Experts of a small language model.
Size: width 192, vocabulary 15223, 31M parameters.
Below are experts of layer 3 (counted from 0) of a mixture-of-experts language model. Rows are named router (the router's row for the expert) and show model dimensions 0-95. Each number is 128 + 32 x the weight over its row's rms, rounded and kept within 0 to 255. Numbers have three digits each.
After each expert's rows: a language model's description of what the expert responds to. This comes from a sample of Wikipedia text that the model never trained on.

# expert 9
router:153104097125107130069153115096149171150161069127129125185077107116165160156186062133136170164131124149097149097135111071056139095115110029132156118067142177139120141155104101146119134122114113126155136138113108166110099127174097138114115114128079099111172151189096124117132139162110119125
Description: Periods ending sentences and commas after introductory year phrases, such as "In 1966," and "mission." before the next sentence.

# expert 36
router:149064132146113132054169102143173168128184077201165131143120117147159126154169032129178152163142100099079091120122133116074154129104145107137093178093162165128112077148148163162094098122132103100103122138091129197113093149140119067141063087087117164092158132135105114131107148134117135155
Description: Conjunctions, relative pronouns and sentence-opening In: that, which, who, but, when, where, while, starting subordinate clauses or new sentences.

# expert 60
router:140104102130098118085173127107122167090121140201139115164107099128171158186126063129160173143156099121165188098131121107070090145131153091103114118108138203128121170157131110143047122108126115144148098152050135145147107132154098124113087097124137147102165136181076061136130126113108107129
Description: Ordinal endings th, st, nd, rd after digits, words like first, second, third, rest, and some mid-word pieces in names.

# expert 56
router:137107130149157102074178103138146157088122107130114121164123111080174114195126026103125184131128122133111129113124128104073144119142163065141128126093156189127106140156129146157100066111107098128165125125079130153134085124138092146127075110115099152154173140178154114152116131169181121120
Description: Final pieces of Spanish, Italian, Slavic and similar names, such as -ro in San Mauro, -ov in Simeonov, -o in Ne-Yo.

# expert 16
router:134119096126152133110141133118149203108114104183118160182125073134135138174157026115140129140132101103105155176111104116080166131101202131168115084107167165120117167154122108115092080117109115134198127138099171168147111089124154098157059082131114172080156143164119113139118121166118086118
Description: Single letters or short fragments inside unusual names and foreign words, and stray bytes before CJK text, as in Gre-t-chen, Naz-g-ûl.

# expert 8
router:141102077142115157131197116129132154098150053187139119211090077066120125169155046136113112136136121056111160138146093103087139145121164118103149120133169218124153125154126112142064102099104094069152124137088138155105080112157107102123081115101081135160130170147108132160153144165152100120
Description: First two digits of years before 2000, such as 19 in 1969 and 18 in 1835, plus some adjectives like full, short, long.

# expert 19
router:110096105139149187117163104110135192083136095163140150137054097095148132138128065114142145129147100074171137078176083130066110101121178088123133124073169153126121122131122146190111067108132127123157139140126131172107047147154125130124147040089061158149159098122103124154103170148118118127
Description: Common nouns for people, works and roles right after the, a or his, such as film, character, father, system, development.

# expert 46
router:119095088166119119096200114095168179105102069142113122201119047118136157178124075140103172122127103107131136121154089088080137113156191092124164115137129163132171128181098122135061085093113100126146123135095096175154099132119141139154098085074063148101146149123095094132150145137134140112
Description: Final pieces of Germanic or Slavic surnames (sch, sson, idt, sky, orf) and the paren, comma or ampersand right after names.

# expert 30
router:150099109135130126069181142120132143108086105118139132151126109074164142200099102122116150155140106145114154141140070123135184112126158115121134164059128176096111138142136120143061052111104119142157136157130141167106040101170135154105072065108077166092175155127086112133125139123128137112
Description: Punctuation and words that open lists or subtitles: colons, semicolons, commas, including, include, titled, entitled, notably, as in Working Detroit: The Making.

# expert 41
router:158105076154117105096198115130163176084151099183164112133097112046168125198149026111167139116143125075140116136113088113109124128184158099113148144113148129134137169147082109174128094114115129142153141141083116182109090112128112092136081085112058130137175190154144091165133130109132121159
Description: The word to after verbs like promoted, reduced, renamed, and adverbs or adverb endings such as also, then, again, -ly.

# expert 0
router:127096084145111154097184117116165176070146107183132123170109073088174165181130062127147154156126124122116138109166055098082131096099189094119129135108168221103139136153123140165066087114118097120154107161069130174127111113140141109114123087106100167090173158173108089169088168136166103135
Description: Words right after the, a or on, often nouns or adjectives like final, real, sole, incident, plus prepositions such as of, into.

# expert 45
router:140108100127108190050165117112118158149132086208168141132145083109172122167106094080119144135149152110136123091145070125127135092126131085101107093127167233110109162164116122190072082123126106115140126176099131171107146106153128133140073137126141158092188149160150110158154136116155131161
Description: The articles a, an, A and the auxiliaries had, has, have, usually after prepositions or verbs, as in "according to an article".

# expert 24
router:151073082162112130042177125105111175125160109148162101153113122075167140154129049128149167205103125149166133149126088123116150113154168090112134115107158176133141091173105148187068060132081073135172134172060180188103068107137135093118114115122131118115169112132141102148127146163098098174
Description: Main verbs like is, are, was, located, contains, especially There is and lead definitions such as "X is an American..."; also ft, mi, km.

# expert 25
router:115119091104160147072167126152111187104140111186165142179088099092135160179110067118127175165138082115160143104135078140113144103116157097131206098111185211120113142115133157159096114092097128062144142119080145155179110175117109096117130109084100151115164115108130107108120132174190131158
Description: Word stems and short roots that often take endings like -ing or -ed, such as obs-ess, order, present, repair, suff-ix.

# expert 38
router:131087108126140134107211151112138165090151112164175124171139104064158189207107057130141189189122103094139115085173043080080135126141185077183117142056134182128129111148120129128082082116094091104144112158085138175140104090155143150114113104101079115102164137181113100156131156146140120116
Description: Pieces in the middle of words, compounds and non-Latin scripts, such as -v in Direct-to-video, med|ium, Ghra|ib, LaTeX pieces, CJK bytes.

# expert 4
router:143128100123119136085154112111138179089133095178130138167114093096165152163095066114135142162151113150123130118160048118096151120142183085184112118068151192100131122161093118167067099138097100118162115168083125173126115101144110145138128064126102145089171171141148096152129141139147135164
Description: Quantity or scope words like main, some, most, no, non, plus table pipes, section markers and word-start fragments in asteroid and data tables.

# expert 44
router:174104096107121133052166110120150167137106114208138126172112110117120162155102137118151125146122105133098147116161064079100124150167158111159130108080139194093132094164102113135070076132121112098180076174132122167162118105098133091109103084119084149125185130171098080137127147129149128181
Description: Wikipedia heading markers == and === at the start of lines before titles like Career, History or a club name.

# expert 7
router:113116098139103149103184118115131145088135115186177117138119074113170106169118094126120164167093137125078150123168098111051106086144160124192166143113112149135141104136113114165068063104141135149121099191079106148144095116161115140102095078107067160077180140168154078166124145145166134174
Description: Nationality and ethnic adjectives and the -ic, -ian, -ical endings that form them, such as English, German, Arab-ic, theolog-ian.

# expert 23
router:137127046154095146083163110118103148086132114168167095176138099094125138192103033168135166142150117060114136089138110094104141128131111088115127097108108156102152115146121151160094044151099112149163098161123102163105105116204085089118121114106108160119170140159127130130101127106161158102
Description: Word-piece fragments right after a first capital letter in names and rare words, such as C-yn-thia, A-v-ianus, C-ust-omer; also table separator rows.

# expert 53
router:167099125137122181121185114125116152082108098138145123136097084083207148190096055127110138135121085114098140106194108057108135092116177111159124100080118175140154133125127118152067064080128093139209138143101114146120123124187106151124111097079081148137152094149098099113130125167143138087
Description: Later words of multiword proper names for places, teams and labels, such as York, State, Records, Street, London, Texas.

# expert 48
router:163119103140115170108173118127147162099153060194155132148104082107152149155139070106118176136107108136102154124150069106075146115122138046146159141117149214087132150128082134169075089121110088118155111150068137219152121136130141093082145091123071132110189129109118126162128147150151080162
Description: Line breaks and heading markers ending section titles such as = Runnelstown, Mississippi =, ===History===, before the article text begins.

# expert 22
router:130140095127118124114168111100162164077111095180183082201131067098120145144116041129119137129156090102100164125146082092094116074134171069144131101124153176113127091134094159127088120101085099087148086174061125195100108076163123162118100148122106142104142159157136114143137158158119102113
Description: Word pieces opening Latin species epithets, genus initials and scientific terms in taxonomy lists and biomedical text, such as ap-ennina, bi-ennis, le-uk-emia.

# expert 5
router:141119101118116130006161135122111226133141112119179091138100117099150117218145103102148179175105153111111175147144091106058150121124185088129166114108155142128110110180124154098086142124085163128154122143110121175124109116159105113105133014166114158101129149135127129160085161147116117136
Description: Prepositions introducing agent or manner such as by, on, as, via, without, plus dashes, minus/plus signs and colons between numbers in dates and tables.

# expert 10
router:159082119118110134064204131152125169075159110247131089135123125120114152165081130140134131160126142083110152137159110109113130113124157076136130140116140208127111134129111136179072060129089117151127143164115119183112111121127102187128052142096084165096168174141102088133110125145137137134
Description: Definite articles and possessive or demonstrative determiners starting a noun phrase, mostly after prepositions or at sentence start: the, its, these.

# expert 32
router:151113105143105142077211118112149212037172115099146108160119099118163171130138073108110144133146118092103166120177117089108135088119151082149129087094159176093113086149131110151084068120092099095116132139085160177120084106095122059126116099116099117141187150193111078137151137146180097133
Description: The prepositions for, with, against and alongside after verbs or nouns, as in known for, associated with, competed for.

# expert 55
router:145105132123127096071162118100111159094128099229136136159097112121195161163096068106149154168104115123084128128179091082121114087124187083131121131091168177105099139144120079151061072133142125115159116154100148158115089110129141107096139088053127161132177122155132117166090151141132085171
Description: Percent, degree and minute signs plus abstract nouns and -ity/-ization endings, such as %, Coordinates, area, decline, abilities.

# expert 6
router:150088135144123153020187115139149183096125078158156129158102120110182163143120090121145138145110122083130142105156126126086102109118159117188138139049178183139125120161125149193101102115145116107126101181094119183118119142131154121093119124096085116116179118158162141111113162088122110153
Description: The last two digits of years written after 19 or 20, as in 20'18', 19'71', 19'17'–18, in dates and filmographies.

# expert 3
router:147131107162119115073131124107123137099154108195146150191093069097150162164096016112119157171121098075119119123163090087054108118114144090094113100102124165115125180180103125151063092129165150111142114164109111175107112109122135122135113103143094131121121159191125096130110126145134125089
Description: Middle or final pieces of foreign or unusual proper names, often in tables or lists, such as K-ode-š, K-ony-aspor, Sh-ack-leton.

# expert 61
router:115118105139146112104124125104110153101146115142147125197086115113182128151132070136137140180137118047080143125184100080072156109100180092152119107119167190114131095154115167124127097132121104101173136190086119179153137101129116107109122084080043160065151163184108076120105138131179158100
Description: Two-digit number pieces in coordinates, road numbers, scores and percentages, such as 23 in FM 2347, 03 in 64.03889, 16.

# expert 58
router:145084094142117127104130121127155208132134075135114134191072062089131136138107061165144195100142102086128146141205092128072148114160160070129127159103150175118114106132149119158075070108091128108148111135135154184079081120135111098113111087151084165060186140151148097180131138167124087112
Description: Subject and object pronouns he, it, she, him at clause starts, and opening quotation marks after verbs like called or fired.

# expert 43
router:121107094108089155068188107111160139069131111191117156151133095065149163169133081145158116193113096084153135143134066127064130103088151090155184115126128191122140146182138127160118050078109088139145137160103137220125088144119139132117104076145088148093161112145107119157116163131185134169
Description: Past and -ing verbs for saying, making or naming, often after was, to or he, such as called, wrote, stated, replied.

# expert 14
router:135126086145131162096209135128140158085156112185145123177149108080135171179129048122147150163136088110141137093146069092069131101151176056131126126091158201128153122190103164138099078151110085123183088160086136179116109087164144137134120117117098143101165151166107094160106148129142100118
Description: First piece of a split capitalized name or word, as in Sand|ane, Will|ow, T|ud|or, Jon|athon, plus Yes and No in tables.

# expert 27
router:139099107139117154073161129098121180102180096218127147204154129073091163162150050139131172121156121084146134115121070069095138109156145084129135125126116150121110100135096148155091075094094142146178145161084148142102142100157144095105120098152117126099151158145128113113126142126137127104
Description: First piece of African, South Asian, Arabic or East Asian names and words, such as Kw-aku, Q-adir, Mand-al, Um-ayyad.

# expert 62
router:109094113115134120105191100136127179099179062228145091176106077090148157190125080126133143151125118123153143138155114116090165115140149083118127083119164214113122113147151141175077039081125109150160131159137145188161103120184113155109134090125092132069168161132125112131118153116153114138
Description: First digits 20 of years from 2000 on, as in In 2022 and 2014–2015 in career text and tables, plus won, attended.

# expert 11
router:135102088128129143048179128124171126081118080167130136177103098067172135141121133116144174157107146080123154124117084117086139094167159100137151101104156165118118202124132116157079135103110119106206124172084126170134126117126120120123078084090130127065185176122113082155131119150156120119
Description: The preposition of after a noun in titles and descriptions (Institute of, Genus of, Governor of), plus a, an, into, de.

# expert 28
router:130083065124150123062209130092135137060112109215165130174092093156129161158116081075149170167118125130106165149165082071076093117125154137119104130129193180093135122134124134143058105132075112136154101127121164177103108093164124124112112055085067152112141139142126092166114146109168112118
Description: Pipe plus line break ending table header rows, and the following |---|---| separator lines; also occasional between, when, commas.

# expert 15
router:155084105138126141084183123086142177125112098229133141190120117065159141212082063119140149145139124080110134123114137107082147097115161113166151083086162188111133110140138130143071120152103085162164142150097135132149119134089126071127129081120088152121147149138124111102160147178140121157
Description: Single digits inside multi-digit numbers in tables, statistics and census figures, such as 28,709 or 9.6; also "based".

# expert 21
router:112111077137115152069212122135118149119136093111131134226106088105168163145097108094155175132133129151119156118138096091074173118142175117171116093135137198091104176126099153147067080128095113117167111151107148168129068112134107141137101087131103186102143164153123120108145159096107136165
Description: Pipe characters separating cells in wiki tables of election results, sports schedules and records; also semicolons in listed values.

# expert 34
router:126102095176114169029180128097151144137144075179155110177115084093153155236142078116140141169108098126133174120167072131078149073171178095134141076092137177108134139154124115170073046107097113108152108157081120194117136124104142129141105110136084120124159183191115077135085124123139120155
Description: Conjunctions joining words, phrases or clauses, mainly and, also or, &, but, while, plus, and slashes between items.

# expert 49
router:158094080173132095108177136118132171078134111193122119155118094133123158166108094143135167181138125082108134116114095125063137135153150092157147111103174188102097166139133136160110134131151140132151108143102131183114131133131089162113112042105095170062178158164133081137070117163156132140
Description: Single digits and count words like one, two, all, other, both, most, in prose and table columns.

# expert 13
router:122099093095108159073174122131145183109119071179100104162099117140143115152137083106207149147132115082134152097096111135067157123133187106140107089094164195120084085135128122148133085095116106117137163139098168184111074100163136163132110146104095144107187144185101122171105172120169129144
Description: Short letter chunks inside longer words, often after prefixes like in- or re-, such as in-ad-missibility, defend-ant, later-al.

# expert 17
router:114107120130113137107207133122151158076135123165175154137096105093167160215090071129143161130154097079108188099142099113065106112104160106138158107098158127088110118132116128140060070123117096184155115172109139189109111099126149106116097115154102144139198184142120102124096129084145136202
Description: Word-final suffixes like -ing, -ed, -ation completing a word (sowing, streaming), and place-name starters New, South, North, Northern.

# expert 39
router:157102125163136135120146150115097164132143076203145150196090106086167152145115071139168200157144117083083148116150036124039115094125138071105149138100146171104137108142121131168058089092116133133139107174122115166121112087161120100151108143157069119091115157156107114151082150156167122116
Description: Second piece of ordinary English words split after a lowercase first letter, such as d-rap-e, d-ug, f-ame, v-inyl.

# expert 29
router:153074068125110157106157099120150154066182103123161133196119088094137191195165060131112145117127115093121114137182072107121121101128143082088108118074176163115137167156106175192082096119109103080192129159078130177139124124131162133128140112124072160115166174119114105098100129154124117076
Description: Given names opening a person's name in bios, credits and sports tables, such as John, Emil, Frank, Michael; also de.

# expert 42
router:148096122162133163073157142111143125101150095179157122196103110087128147175106086148147149166135119085053137127194113091103149101081174035168106096124122185125123135181107136148079077104117100136154132200095118146140129108167116145119123137123108129120179137205119117164141133168127135116
Description: Single uppercase letters and all-caps pieces inside acronyms, codes and abbreviations, such as OK, US, ISO, MST, SEC, NEAT.

# expert 50
router:160101080130115179062198128128135138108121091192159129166144120098222178170086080113131110162135145101129140113154095128089108098154183110145161157108149186069171138124131148165073105115144101106159115152110171182130127113163145113119107058109079150123223152131112128157099114138129125132
Description: Descriptive adjectives and such before as or that, such as such as, large, new, old, popular, similar.

# expert 54
router:144137123127128147070186117126180149051156088170133122145123089080193151190090019122187131087113140083188154116135110077061126099103156070150158102114157171127149099130126133135100066116132112192130150188101162216115107110173083166131117040124077134118121148142136139087110142151130149152
Description: Past-tense verbs and prepositions after was, he, to in biographies and histories: attended, completed, received, held, won, at, during, under.

# expert 57
router:150105119123108147100217126121174161098171123105143125140106078105111150135098088136131166124091116108130148134193064104102109099148200120166131141112155196098129141149103103161116082125120117093152145141085130158129078100145094079127120069145066144093163149176131095170110120111170142169
Description: Copular and auxiliary verbs after a subject pronoun or name, such as was, is, were, be, became, as in "he was born".

# expert 20
router:144090105178089154112182143116115195135125109144138134215113127063156137159091069128124171141136139140162153110192097058105161100140134126133120140096118187131117088132138113129063067113106130137105137165083094173108121087149113111129117016086121149111159160171118092190109146124148106179
Description: Opening parentheses before abbreviations, dates or notes, as in (CDP) and (1888–1890), plus semicolons in lists and LaTeX ^{, _{, $.

# expert 37
router:136126093145113144110179136108152183087123116145167141152093079105169160172132083137163135160154130124136147142188055081090107113128171074148107147105162208082135133162135136123087073123111083109154125149071117164137121102148145115107126056139095138155173181144125106155105139125146101148
Description: Short entries and symbols in table cells: result codes, abbreviations, units and dashes, such as TKO, JPL, kg, Total, Democratic.

# expert 12
router:136133097115121112058215150102140152111135097215140139155051137107180146169112061136169153119152126144133157123142056105087126116114189093163152107119152178123118184136112118163097101117100139150172109170113112162111072155182121102138130065130070146156180121119125123119111157122156113141
Description: Plural nouns and plural suffixes such as s, es, ions, ers, as in genres, relations, members, points, often after numbers or other.

# expert 18
router:132130077129143177077129133130149140054128077152143134189106131108186127153109065129129199177127134135150198100185117122096151086141197109145122116105120168130088147156112139155066058126114099142158115150094143147139117137159106132152113078100095130129119139160093090196110175131140115104
Description: Pipe separators in wiki tables, especially after Year in career statistics headers, and capitalized sport or organization words like National, Championships, League.

# expert 1
router:141135095127135161085172128093146167046162094184171103191128094118176147170096083094153142116135086065129134118158073136086101112114137092137121119101192175085118082139126135153101098148065106146134082137087126173113117081133102121126089053099079133090173160141100134140080116168164078111
Description: Words and digits in census-style demographic prose and statistics tables, such as White, race, households, median, and vote-count digits.

# expert 26
router:120127120132141089051161108098139186113147111175158161188146110084136149205156030112144173124107099074106151099109098054060133116173178097135155138134152172129107111133082126162110050103077089152183154155085153153142102127168141154103106133104107133101127132169116111147162120132128137130
Description: Middle and end pieces of South Asian, Central Asian, Turkic and Japanese names and places, such as Kush|al, Karak|al|pakstan, Koj|ima.

# expert 47
router:118070099136107090043169097148147153113149088147106132188106071126145178152147101123163139155126113139126128124134083089069128110101148059087149146114163155092111080154106145201072105123087101145138121163092137142143097131182118143126097097070065198148195126191102128108126145126161143136
Description: Prepositions of place like in, from, near, throughout after located, born or village, plus closing parentheses and quotes.

# expert 35
router:163081093146141199112162148126126145110143111182109108171069141130190135184117094107142176107107099091085159091155087094050128082087159056085141093098135140142089144100108153161071088117130112096189135147101142157097112124160097153128130043103070151087139134158163115119089138138123158147
Description: Common nouns for government, office and institution in political or biographical text, such as University, Governor, government, city, village, President.

# expert 59
router:137121093161117094064174155113149185113135086152164118197099080086180169220126059107111159126135103141101125112127097110123109105176159071168148081127167171123115172161151119141069112116101111116187100149119113188119121147162124134121128086110075126150183126155121106120149129144162121155
Description: Final pieces ending in -s inside names and plurals, such as Dod-gers, Bis-ons, Ami-ens, Carac-as, don-ors, Epis-odes.

# expert 52
router:152091087122109170106170114105180143084174083194151119236131103089102127163115087122138168172142102081163167146137082108117160116085207043161118109104142173107156105154152155149101066115086099126122131165084112154123116129151127144115104119123083175120169170135120094097107151179136095104
Description: Single capital letters starting proper nouns after a pipe, quote, dash or paren in lists and tables, like F-ilsum, G-uggenheim, J-umanji.

# expert 31
router:135091103145105181119126159139131181065107135197134123195105079066083162177099000117148162156140127103191148142146094095134159117115152079149129096090146182103147112137113150151116097106117126124178157156126167167062142129145114125131107120121072177130149150103128117131106139157156126129
Description: First pieces of longer words and place names, after the or and, such as cor-ridor, Cov-ington, sec-ularized, Gl-acier.

# expert 33
router:177086098143108137064187134128125198075117095222146156176133100065136140170122032155108163118140098125100142131127071148070112083122117119113123094116123176120138119146135125135054109107131107086119103166119094173098112098132146108130086102116080118105177145145124133153109151119161119094
Description: Vowel pieces like ou, ü, ö, ä inside Dutch, German or French names after a capital (Z-ou-haïraty, W-ou-ter); also sentence-initial He, She.

# expert 40
router:138128111123119125084155093085138163107123087154149142198114053098150143169108066168157137167117135106121141069204080094018131153118152100134118116136163178126119135137119146166054069102104132156147109145115145146132116107142112150122104089094088163083149136147111082145102151147145132143
Description: Pieces like ist, ident, art inside words, plus role and party words like former, Republican, Communist, past, and the preposition in.

# expert 63
router:136085081116123162058151121140149163112170074175143098186099109108097147142102107130150195159131096105132169111101104098117138123137136127144144096111168168115148115171128174164089069077095094139192111168093133191108074118179112085127094043103114114126162150147130086133084123149157106084
Description: Double line breaks after a sentence-final period or after == section heading == markers, ending paragraphs before new sections.

# expert 2
router:124131089105139112064190117122161175118148099190137137126128098108122147189093035170114156152149095094175136096165074081087093136143142095154157151122163159126094149144133116133106029111122119143164125175094107222129140159114129101141080099112053158137164175116104092138107142171136142188
Description: Modal and auxiliary verbs and infinitive to after a subject, such as could, would, can, had, does, to earn.

# expert 51
router:137096110113162138112158114134168143092153125201142119145125071063124152131129086162135162160137123180143168122186109147100147093120161114157166112132112193111101111114120153166096081136114108138203134173095114154136141150183130101138103145111106175100177146144113105167138145160132133184
Description: Possessive 's, his, her, their, its and nationality or public adjectives before nouns, as in "Banks' fifth album", "her father".